python train.py --moe_layers=[1, 2, 3, 4, 5, 6, 7, 8, 9, 10, 11, 12] --router_score="softmax" --normalize_top_k=true --dataset="wikipedia_en"
Below are experts of layer 8 (counted from 0) of a mixture-of-experts language model. Rows are named gate (a neuron's input weights, with its number), up (a neuron's input weights, with its number) and show model dimensions 56-111. Each number is 50 + 15 x the weight over its row's rms, rounded and kept within 0 to 99.
Before each expert's rows: "gets" lists some tokens that make up at least twice as much of what it gets as of all text; "comes after" lists some tokens at least twice as common just before its tokens as in all text. This comes from a sample of Wikipedia text that the model never trained on. Tokens count by the router's weight.

# expert 17
gets: " |", " ", ";", " 0", "\"", " —;"
comes after: " |", " ", " 0", " 1", " –", ";"
gate0:37 58 48 36 49 93 43 28 51 34 52 46 42 44 55 39 55 46 47 51 52 48 67 54 35 38 64 64 45 75 60 33 56 40 67 56 79 62 66 46 33 55 50 51 60 32 35 56 46 52 40 72 62 33 38 36
up0:55 55 33 69 63 39 63 50 31 47 61 46 39 62 57 56 46 76 37 31 64 61 42 25 54 40 34 65 20 59 35 60 54 72 44 38 40 55 36 74 58 73 79 37 48 74 16 30 43 44 53 05 37 34 41 05
gate1:48 60 25 29 52 76 64 47 69 28 59 46 54 39 28 51 48 62 68 36 34 51 29 20 59 79 61 43 63 49 53 73 50 55 22 18 24 64 64 44 50 32 35 40 49 50 42 47 46 65 34 58 47 15 37 64
up1:60 86 49 51 29 63 50 38 44 50 51 63 39 55 43 53 37 50 59 46 46 70 57 42 40 56 76 35 64 49 72 56 54 63 52 54 37 47 36 75 46 69 17 48 53 42 42 67 63 70 62 46 48 48 31 46
gate2:50 58 49 48 42 70 71 53 60 57 48 82 47 73 54 12 78 28 39 37 59 21 54 61 37 54 59 30 31 47 65 67 54 59 28 47 49 75 57 47 44 38 46 50 46 30 55 64 61 55 52 54 61 42 44 57
up2:60 69 35 26 78 63 55 46 64 45 49 55 62 58 26 47 46 40 71 39 71 19 61 40 59 54 43 40 18 41 52 46 50 60 48 39 57 88 58 68 35 35 44 73 40 31 45 64 44 29 54 21 27 39 53 50
gate3:36 53 57 69 71 56 71 27 38 67 63 54 63 42 63 62 63 57 76 35 65 36 51 29 41 61 56 73 32 48 59 62 69 40 38 39 45 62 46 68 29 48 26 47 65 36 39 14 37 66 47 45 57 33 55 45
up3:54 31 50 78 62 58 46 43 61 62 56 55 65 43 40 75 58 68 56 49 53 56 27 36 58 52 40 76 41 42 53 47 44 46 51 81 65 66 34 90 51 72 29 34 82 37 62 19 68 47 44 63 44 50 53 55
gate4:55 58 49 39 55 48 67 34 61 41 47 54 78 27 51 47 52 48 45 33 61 47 49 23 68 54 67 32 75 54 25 38 57 29 19 42 35 29 60 61 79 56 77 49 57 51 25 61 43 33 59 43 52 28 54 58
up4:67 88 49 35 51 71 63 73 25 52 73 38 75 67 67 48 67 27 57 51 51 68 61 55 39 38 46 49 63 25 78 66 79 42 52 46 41 59 51 36 54 46 51 41 62 63 48 73 60 55 66 65 44 56 44 37
gate5:58 45 69 75 29 34 67 61 48 02 43 27 48 64 65 61 35 83 55 50 41 47 14 51 62 49 66 69 67 69 47 50 40 50 43 73 38 64 64 50 52 60 49 50 57 45 47 48 26 36 54 33 67 88 43 70
up5:49 37 51 10 36 44 43 31 63 66 49 77 35 32 39 56 79 49 60 20 31 48 53 41 15 49 46 44 47 49 53 28 42 64 83 70 57 59 46 23 38 52 44 84 35 53 61 63 41 40 34 37 68 18 26 63

# expert 4
gets: "\n", " |", "-", "==", "|", ":"
comes after: "\n", " ", "-", ".", ":", ")"
gate0:33 63 34 29 49 67 68 33 77 38 28 46 42 57 65 70 31 56 58 53 59 65 53 55 67 57 33 27 43 42 50 34 60 47 57 55 53 31 66 45 39 35 55 52 79 61 73 38 47 57 27 45 67 55 66 68
up0:57 54 47 42 28 29 57 36 53 81 43 34 61 42 07 45 61 70 55 54 40 47 39 49 65 40 61 44 63 49 32 38 55 61 45 52 47 44 21 36 58 51 42 46 57 52 57 41 47 24 68 47 46 61 44 36
gate1:64 33 31 64 57 61 51 53 52 45 44 36 21 58 24 49 48 54 49 63 44 74 46 44 66 58 30 57 55 18 56 35 54 62 34 25 32 38 50 90 52 49 48 54 48 34 40 46 35 19 40 76 67 35 67 41
up1:36 54 68 49 28 37 46 52 40 54 43 23 38 38 61 38 63 37 68 25 56 50 47 48 28 57 47 65 65 40 33 35 43 50 43 55 60 33 81 25 60 99 64 36 48 61 55 30 75 59 59 60 55 61 52 26
gate2:55 40 45 58 42 74 38 35 45 61 38 60 43 54 57 28 43 85 57 70 59 65 53 54 52 65 31 65 63 36 49 59 54 56 75 55 46 41 67 52 42 34 41 64 51 44 42 39 63 57 40 54 68 38 55 46
up2:61 39 57 62 51 47 61 55 39 28 43 23 49 47 31 79 38 44 49 59 56 74 57 40 58 63 53 99 56 26 32 57 64 49 35 28 58 56 14 67 69 58 05 47 29 60 68 55 38 41 49 53 55 41 46 31
gate3:41 72 50 61 79 38 63 44 65 59 34 28 44 55 31 43 60 32 39 62 58 55 61 52 71 53 49 62 62 47 15 42 52 51 21 65 53 27 58 34 58 23 34 60 82 57 40 44 42 58 27 85 43 28 77 59
up3:49 47 55 75 31 67 46 42 48 68 48 43 53 31 52 35 50 23 33 63 59 32 52 57 64 33 79 46 67 48 50 24 38 56 36 49 42 36 61 27 69 34 35 56 39 30 22 34 63 63 62 58 66 29 41 39
gate4:74 63 49 53 47 49 63 56 51 28 56 42 22 25 62 40 62 55 39 37 51 83 63 54 11 28 59 60 51 47 19 35 38 68 61 74 22 53 33 57 65 49 48 56 48 57 53 54 41 71 25 38 57 31 46 25
up4:60 37 31 61 37 52 48 59 20 54 59 57 35 67 34 53 50 13 49 59 45 15 18 33 36 50 67 46 47 72 52 47 47 68 28 54 47 21 44 39 37 60 26 54 55 73 34 02 37 25 45 59 73 46 31 55
gate5:44 25 20 56 32 77 55 56 62 32 41 31 26 23 48 71 48 49 50 54 34 43 35 63 29 62 47 39 45 50 50 52 53 42 83 63 92 61 42 44 51 63 49 64 72 34 57 69 53 45 44 63 39 48 43 84
up5:67 25 61 63 31 53 65 60 61 25 47 28 48 20 25 42 48 56 45 47 18 49 51 46 42 65 43 59 56 38 43 68 86 45 73 51 79 57 41 41 39 58 35 71 81 40 39 47 54 36 28 67 02 70 54 67

# expert 25
gets: "\n", " |", " ", " 1", " 0", " ==="
comes after: " |", ".", ")", "===", " ===", "\""
gate0:74 60 47 62 46 54 40 45 51 59 59 67 60 73 52 19 61 50 62 32 65 60 70 57 76 47 33 41 52 51 42 56 58 56 36 47 53 85 45 53 59 56 38 73 66 62 52 47 38 31 91 27 17 59 58 38
up0:43 23 50 30 65 71 66 23 64 52 40 57 66 33 42 15 50 39 59 49 59 53 42 56 23 48 45 57 52 27 38 47 39 47 80 65 43 70 45 54 55 37 55 30 24 31 42 46 54 66 42 36 52 47 80 76
gate1:99 26 61 39 36 60 55 57 49 37 43 44 23 53 59 57 67 67 55 34 79 74 35 28 45 51 79 63 58 41 44 46 66 70 78 55 46 49 54 67 52 37 38 71 77 25 64 48 40 64 41 56 76 49 50 67
up1:58 11 80 52 48 71 19 51 62 46 53 32 56 38 54 67 59 68 46 42 51 59 49 38 58 63 47 43 59 42 29 48 68 33 44 33 37 34 43 49 30 69 62 71 61 71 54 75 52 77 44 59 65 41 14 40
gate2:66 50 43 46 84 70 34 38 41 59 63 39 59 39 52 32 63 55 39 44 60 46 34 41 56 39 48 51 47 61 24 51 56 62 30 43 26 40 16 52 38 64 48 28 51 55 46 59 70 61 39 55 68 27 42 35
up2:55 44 54 62 81 39 61 36 48 37 50 60 60 58 42 37 24 39 36 41 56 44 78 18 45 69 61 33 43 62 50 33 48 73 34 42 58 32 35 38 50 13 50 45 39 41 37 46 53 41 53 61 37 32 74 48
gate3:58 41 52 24 51 52 63 44 58 60 42 47 55 45 51 43 44 72 69 49 49 25 35 41 69 59 50 34 46 68 66 46 48 81 36 77 37 70 75 38 37 59 63 25 60 48 52 55 33 80 26 60 56 53 29 70
up3:20 27 31 62 65 12 60 60 53 48 54 41 72 39 44 26 55 59 69 72 47 36 42 42 41 64 45 66 55 56 36 45 61 90 46 45 87 48 50 30 66 59 31 42 53 69 47 57 40 77 52 72 54 54 76 68
gate4:40 63 56 41 54 51 36 50 45 66 65 43 82 48 48 38 57 36 43 41 49 79 31 61 52 65 41 43 32 46 47 68 58 57 71 92 19 48 41 62 31 78 23 57 60 43 43 51 61 39 51 43 20 46 53 77
up4:63 28 55 55 48 50 69 57 56 19 52 37 60 39 36 77 15 66 60 26 66 46 56 32 21 65 71 81 50 47 67 45 27 21 46 43 37 74 46 38 71 51 47 36 15 51 36 37 55 60 54 43 60 35 36 14
gate5:13 89 45 22 39 55 32 24 46 42 39 39 46 49 39 58 29 67 37 65 25 40 50 39 54 57 64 36 37 53 62 29 69 35 31 74 28 47 81 45 16 34 17 53 56 46 23 38 68 47 35 65 59 34 43 53
up5:90 47 44 46 34 41 44 66 60 28 60 58 65 59 64 50 78 45 40 33 39 70 44 71 63 39 35 63 48 62 58 38 31 40 66 51 69 54 18 52 60 73 75 51 60 65 64 52 61 49 16 49 30 82 54 42

# expert 30
gets: " the", " of", " his", " a", "'s", " their"
comes after: " of", " in", " with", " on", " his", " for"
gate0:36 47 06 41 56 38 44 37 68 50 62 42 70 82 75 17 37 31 64 65 39 57 41 67 45 34 65 51 49 34 25 58 70 41 43 74 43 55 42 36 54 49 23 47 19 45 50 15 56 45 59 28 61 32 62 56
up0:43 26 60 65 27 46 66 49 29 59 39 31 27 42 43 54 53 64 46 33 60 57 33 31 62 55 34 65 81 31 62 64 33 59 73 56 52 50 19 59 28 56 67 69 53 38 45 69 43 49 79 76 55 63 29 41
gate1:94 43 38 22 32 58 49 73 42 63 35 53 52 27 70 58 73 52 61 61 60 73 28 47 44 11 36 44 65 47 29 42 34 44 39 56 29 51 69 82 56 37 27 47 33 26 51 72 44 67 46 58 40 50 52 68
up1:69 48 09 49 35 39 51 48 56 79 45 38 72 34 48 62 99 52 61 36 53 80 37 38 41 47 56 38 59 35 29 63 55 43 51 44 19 14 54 56 30 57 44 48 75 41 48 51 47 53 37 40 52 39 74 55
gate2:23 56 38 45 49 59 76 33 41 35 57 23 55 65 85 28 38 61 51 46 65 76 52 53 41 25 53 36 37 43 52 58 61 31 28 22 45 38 57 75 29 68 54 63 63 62 35 51 73 47 55 62 71 47 25 34
up2:35 50 55 69 39 05 37 51 35 57 55 49 25 63 08 74 58 21 76 90 26 50 61 50 67 74 58 77 64 49 64 39 60 45 40 34 42 49 62 24 41 38 39 15 54 52 47 82 56 62 36 42 44 51 59 66
gate3:52 29 56 36 66 51 29 56 60 35 30 51 56 50 52 44 83 70 78 55 70 56 45 56 43 41 54 55 36 39 30 47 57 75 69 66 57 50 39 00 55 54 34 29 68 62 53 46 59 48 63 32 49 40 62 39
up3:30 46 43 50 35 77 47 64 43 68 47 37 41 28 17 77 32 62 46 56 44 76 49 64 60 83 55 35 44 58 58 57 52 55 51 64 45 30 20 44 39 41 63 69 51 56 44 59 76 72 74 57 62 45 46 49
gate4:41 66 76 33 28 47 36 20 34 51 51 48 70 49 20 27 69 68 57 65 71 39 60 37 47 53 58 62 50 43 64 53 62 89 56 65 71 56 59 38 51 48 63 71 44 47 59 55 53 27 67 30 55 40 32 73
up4:64 50 51 56 25 18 83 31 38 66 53 27 60 46 45 30 48 61 66 56 57 52 60 43 23 18 75 43 84 43 47 63 38 62 37 54 39 49 46 71 32 68 34 48 60 43 42 46 77 79 43 58 55 73 53 29
gate5:38 59 49 52 66 88 51 48 67 57 34 40 49 70 43 53 70 46 74 49 54 80 64 44 19 38 55 40 58 52 77 36 46 41 43 82 28 44 62 38 37 45 46 48 49 87 79 65 45 60 80 38 45 63 49 66
up5:46 64 55 28 58 57 75 58 58 70 10 51 38 40 40 80 73 33 61 36 54 46 53 44 27 47 25 26 42 54 59 62 49 45 44 32 61 41 73 44 84 50 38 48 54 38 59 64 48 56 47 50 50 52 33 39

# expert 10
gets: " the", " that", " The", " which", "The", " where"
comes after: " the", " The", "The", " that", " \"The", " this"
gate0:59 49 65 61 54 66 50 73 57 71 61 67 48 44 78 47 54 42 61 46 69 40 35 43 32 67 69 46 51 46 60 72 44 49 38 30 84 65 87 33 10 43 49 52 51 62 48 46 70 29 47 61 42 44 68 60
up0:46 53 67 35 41 50 22 75 44 69 47 45 45 55 57 40 34 56 35 68 63 18 37 62 50 39 55 88 44 45 49 44 44 68 41 53 45 46 77 51 21 49 65 74 42 50 59 60 62 62 76 74 44 42 60 34
gate1:56 43 64 36 52 50 30 53 33 55 49 49 64 49 33 33 45 59 53 30 36 80 72 60 47 58 61 30 45 14 55 45 51 40 49 33 48 66 39 44 60 38 57 26 58 57 60 35 42 62 73 43 39 74 63 49
up1:42 64 48 17 80 58 19 59 39 44 45 38 55 38 62 48 71 70 76 71 28 69 60 39 62 56 47 17 50 38 42 38 39 61 42 39 44 40 48 44 51 35 39 55 43 67 28 38 69 50 56 30 69 58 48 71
gate2:68 56 54 33 33 28 25 38 83 31 53 39 64 35 50 42 74 37 35 43 55 44 47 53 57 61 78 56 40 46 47 42 57 86 60 42 63 39 67 63 54 60 32 65 46 40 32 44 58 71 46 69 64 48 59 40
up2:55 65 67 51 30 42 39 38 78 61 27 50 76 25 52 41 47 54 32 36 35 48 55 51 40 59 88 50 37 23 42 22 51 65 58 64 49 54 58 52 54 51 44 50 56 59 30 47 53 67 44 72 52 59 43 34
gate3:59 79 57 78 29 66 47 66 57 69 62 53 46 58 66 54 61 41 61 40 32 49 72 48 77 28 71 64 29 59 19 50 72 43 47 63 26 58 37 95 39 39 41 57 61 38 43 39 67 56 51 33 32 28 46 44
up3:16 25 50 29 58 39 58 27 58 37 29 57 55 62 24 44 38 44 37 49 51 66 44 44 37 63 17 37 62 48 76 47 14 69 45 39 76 42 38 14 49 37 51 49 44 43 49 50 26 43 51 69 68 73 73 04
gate4:29 56 44 42 12 64 27 31 57 31 68 40 57 42 57 64 34 42 70 69 58 45 62 44 47 28 41 56 72 44 39 05 65 62 50 51 92 28 47 57 40 59 40 68 64 33 34 53 51 39 40 66 23 61 47 76
up4:58 69 59 56 73 66 47 74 44 75 67 51 33 51 66 61 57 39 54 51 24 68 40 44 44 44 69 35 44 60 62 63 59 40 61 30 26 38 52 37 43 63 64 38 52 54 63 71 58 54 64 31 55 38 44 02
gate5:34 56 31 72 57 46 28 66 54 49 35 72 46 45 69 39 65 61 08 85 53 32 37 31 74 34 40 51 66 28 38 50 48 44 36 25 72 58 56 46 58 54 58 35 54 47 33 47 54 54 23 48 34 51 42 50
up5:63 53 46 79 48 39 44 56 61 71 47 80 51 54 48 37 36 83 46 90 46 40 60 46 50 29 50 60 72 34 64 49 82 58 75 16 52 54 64 56 46 53 51 56 56 52 40 59 36 54 30 33 50 56 55 22

# expert 21
gets: " and", "-", " the", " or", "|", "="
comes after: "\n", " and", " with", "\n ", "s,", " such"
gate0:44 65 99 44 61 46 58 50 41 30 58 45 51 72 54 50 63 51 70 54 57 51 42 52 56 31 94 52 34 42 63 69 40 63 52 65 48 84 30 53 59 63 37 48 45 46 32 36 83 35 60 52 82 17 52 59
up0:47 57 70 47 36 55 39 43 50 60 42 62 57 44 45 73 36 38 47 47 49 59 75 67 65 36 18 15 49 52 50 68 36 53 37 74 36 34 50 34 54 53 75 45 62 27 61 47 22 36 45 44 40 85 81 71
gate1:68 58 49 57 59 64 57 54 71 62 71 53 45 77 44 90 48 52 57 57 80 59 63 74 59 22 55 57 18 79 37 68 26 53 48 58 52 22 49 17 62 83 43 66 49 64 11 62 38 30 55 43 70 21 34 52
up1:67 53 66 61 35 59 71 52 58 67 63 38 65 65 63 77 12 47 69 36 53 39 72 16 56 32 59 44 45 45 45 49 60 64 57 34 34 38 31 36 31 47 44 29 38 63 32 68 58 53 55 67 37 37 36 52
gate2:32 45 33 32 26 55 68 27 66 52 38 40 40 57 43 84 97 75 60 41 48 53 14 47 58 63 37 37 18 56 43 47 52 49 47 52 42 33 43 54 53 54 33 69 58 54 67 34 55 49 31 60 44 41 34 55
up2:62 64 46 58 65 38 49 70 25 13 56 48 53 52 44 40 20 29 62 51 45 62 64 65 63 50 59 41 73 45 70 44 33 59 61 53 54 81 51 50 43 64 76 00 52 43 36 66 51 33 56 62 67 50 41 52
gate3:42 55 73 24 62 46 59 50 42 66 27 60 62 64 08 54 50 44 48 44 57 76 70 60 55 17 64 63 60 56 82 39 48 46 70 37 50 28 36 42 68 57 47 58 39 44 47 46 30 44 44 73 47 67 42 58
up3:23 59 72 51 55 43 22 51 31 79 25 58 58 61 23 43 60 57 51 42 66 41 43 40 43 42 63 49 58 58 62 67 58 49 26 50 20 44 49 47 51 67 36 49 43 48 29 46 46 63 38 52 41 44 48 30
gate4:32 63 58 57 45 54 60 62 74 61 55 53 60 66 56 65 54 45 64 56 72 19 75 20 47 79 52 43 41 46 62 52 57 36 38 15 16 48 35 60 40 41 23 18 55 24 45 71 56 31 50 33 44 19 44 39
up4:79 28 52 57 42 44 30 32 32 63 10 41 75 45 53 26 59 46 50 35 50 47 69 56 53 40 49 47 40 26 55 31 33 49 57 59 38 16 54 57 29 30 57 66 31 80 53 29 36 61 63 66 57 73 64 51
gate5:88 55 51 60 60 30 81 25 57 60 36 27 45 53 52 69 67 62 46 63 40 37 58 47 41 41 46 46 54 83 78 51 69 59 58 30 62 65 46 47 40 18 44 38 47 36 54 55 25 11 26 44 59 66 43 60
up5:75 33 67 59 11 28 60 59 85 67 54 76 32 80 45 58 62 46 37 66 38 52 74 44 34 49 59 47 75 49 56 34 54 80 64 53 56 46 25 32 52 44 66 38 45 29 44 40 61 41 61 46 40 70 43 61

# expert 9
gets: "\n", "|", " 2", "2", " 4", "1"
comes after: "\n", "|", " M", "(", "\\", " No."
gate0:67 49 42 60 51 69 02 35 55 49 79 33 34 67 65 78 52 12 58 67 39 54 17 56 38 45 35 56 57 53 39 63 68 47 88 45 58 37 53 48 61 55 45 42 62 65 45 77 23 47 41 41 22 51 45 53
up0:58 52 33 50 55 66 39 30 60 47 46 27 41 46 66 60 71 59 48 66 51 55 42 52 55 50 30 62 40 59 38 41 49 73 34 39 45 44 63 70 54 29 43 47 52 48 45 55 38 52 51 41 51 63 45 47
gate1:62 45 42 44 36 56 79 46 59 68 49 24 60 64 66 53 72 46 25 48 20 72 44 81 41 48 46 45 45 38 64 50 36 38 42 61 27 54 49 69 68 59 62 63 60 61 51 50 61 43 89 36 62 53 07 53
up1:47 33 77 29 49 61 20 44 38 67 62 71 46 37 57 58 70 33 53 61 77 52 54 49 61 65 30 11 83 51 57 65 53 41 81 47 62 56 40 33 63 25 46 41 49 31 49 57 37 47 64 36 58 81 81 63
gate2:56 52 48 42 40 54 65 37 66 51 61 59 32 51 43 66 67 64 58 69 58 57 65 30 30 56 74 57 56 60 37 75 62 35 68 35 44 35 48 56 49 12 53 45 71 42 41 36 48 42 46 65 52 19 68 62
up2:48 29 43 38 57 59 72 61 64 28 41 57 42 49 73 34 58 91 55 52 40 67 50 57 15 73 51 27 48 53 51 54 43 46 40 51 53 50 81 45 18 57 33 51 64 57 71 59 27 38 44 48 70 54 76 74
gate3:32 74 90 39 42 55 49 57 62 48 62 62 64 47 53 49 72 70 86 41 33 54 69 44 57 45 29 49 59 82 47 50 76 74 65 76 60 57 50 43 39 46 35 30 51 42 67 31 34 41 30 40 41 75 56 54
up3:50 31 37 70 55 62 40 76 33 48 61 48 65 42 58 37 59 50 24 61 76 40 28 50 46 61 51 47 66 29 45 43 58 47 60 39 38 65 42 59 66 54 39 45 59 56 39 99 75 43 59 43 51 52 32 53
gate4:58 47 49 56 53 33 56 59 53 42 29 54 65 59 45 49 43 27 63 54 43 67 33 10 88 66 46 52 66 36 56 23 44 41 43 45 54 22 27 00 24 62 43 76 48 69 59 74 81 22 47 42 36 53 24 50
up4:36 59 46 44 44 56 39 58 33 63 60 52 54 57 55 49 31 66 45 60 66 24 62 88 28 53 43 59 48 46 50 76 51 62 73 57 57 44 67 74 96 44 42 09 45 48 39 48 51 73 47 68 45 34 70 35
gate5:65 64 27 59 49 55 49 33 54 55 48 55 10 81 60 53 44 29 82 76 45 67 59 48 55 40 76 33 49 86 48 66 63 41 60 70 41 46 28 33 30 44 33 36 64 58 45 71 59 50 74 28 41 36 53 38
up5:59 46 48 48 45 34 55 53 49 34 57 48 65 58 49 50 37 57 18 50 33 11 16 49 65 58 63 55 71 35 46 51 41 48 59 43 79 74 53 30 80 43 49 49 52 43 60 63 30 67 68 29 34 49 72 67

# expert 2
gets: " in", "ing", " into", " from", " held", " moved"
comes after: " in", " to", " was", " he", " also", " be"
gate0:38 39 51 72 65 89 63 42 34 66 58 41 48 50 53 41 38 63 61 40 72 43 23 62 57 69 82 32 42 43 34 61 60 34 65 48 63 29 54 46 50 70 55 71 82 19 62 30 36 40 62 76 43 38 72 75
up0:68 32 37 49 50 18 58 40 34 27 41 49 41 36 40 71 29 48 55 23 23 56 53 37 56 55 68 59 67 39 32 15 48 53 33 57 78 56 52 53 59 56 45 59 51 43 63 52 50 53 48 78 66 25 43 44
gate1:48 46 58 32 81 66 66 33 81 52 69 15 34 51 41 46 43 39 56 25 39 49 46 56 44 50 53 62 54 59 42 30 24 59 63 61 60 44 56 88 47 85 61 55 73 52 64 68 52 75 44 72 68 63 47 11
up1:70 34 77 42 51 80 81 45 55 86 62 26 37 54 37 65 67 32 65 42 41 30 61 29 49 41 65 64 43 62 49 29 39 42 70 78 55 38 70 56 45 60 69 49 66 46 41 56 41 60 53 68 63 43 63 27
gate2:47 75 63 49 33 70 55 39 52 51 69 19 72 50 51 51 56 27 54 55 78 38 47 32 65 40 48 62 44 51 48 42 36 46 56 69 59 38 63 81 69 40 42 63 83 48 55 58 68 45 53 43 63 49 53 53
up2:62 05 34 45 56 50 46 56 46 43 49 67 53 45 55 60 57 53 71 53 22 35 32 77 36 58 51 20 65 62 49 65 36 35 41 44 66 97 54 34 37 51 59 33 25 39 47 65 43 60 44 63 35 57 83 49
gate3:42 51 59 26 54 57 74 64 74 41 45 46 74 42 52 46 64 58 29 43 48 77 41 57 50 51 39 46 12 45 47 44 58 47 56 65 59 26 52 47 56 27 73 61 14 63 61 66 49 82 35 51 14 43 46 19
up3:34 34 48 41 67 45 50 33 57 64 54 42 52 44 47 23 45 39 82 36 70 32 67 45 61 41 77 58 68 31 49 62 59 59 40 55 69 86 28 35 69 38 48 64 55 51 39 33 65 64 64 33 48 60 78 71
gate4:37 69 63 40 67 67 65 34 61 69 46 53 23 25 55 30 40 51 38 62 42 45 50 51 45 68 54 64 47 49 72 30 61 88 34 28 57 54 47 45 38 48 45 51 40 41 43 42 39 31 31 50 68 35 24 66
up4:60 61 50 32 58 39 21 36 48 34 55 68 28 72 69 54 42 37 48 35 53 57 42 40 52 36 31 62 42 73 37 31 27 54 38 45 45 39 53 67 59 35 64 46 55 36 80 37 44 23 40 45 52 60 34 40
gate5:31 56 64 56 40 60 66 57 56 27 41 47 51 15 60 64 40 59 35 35 50 51 51 61 27 99 47 45 51 56 66 62 37 56 51 43 79 80 19 54 45 46 40 15 33 43 41 68 79 32 63 74 46 40 27 50
up5:48 57 64 66 72 72 34 42 24 28 40 60 53 31 36 39 40 69 44 75 50 23 34 21 76 46 34 36 45 57 19 52 32 78 47 88 40 14 44 49 52 38 65 40 46 34 63 20 44 38 51 44 41 62 51 54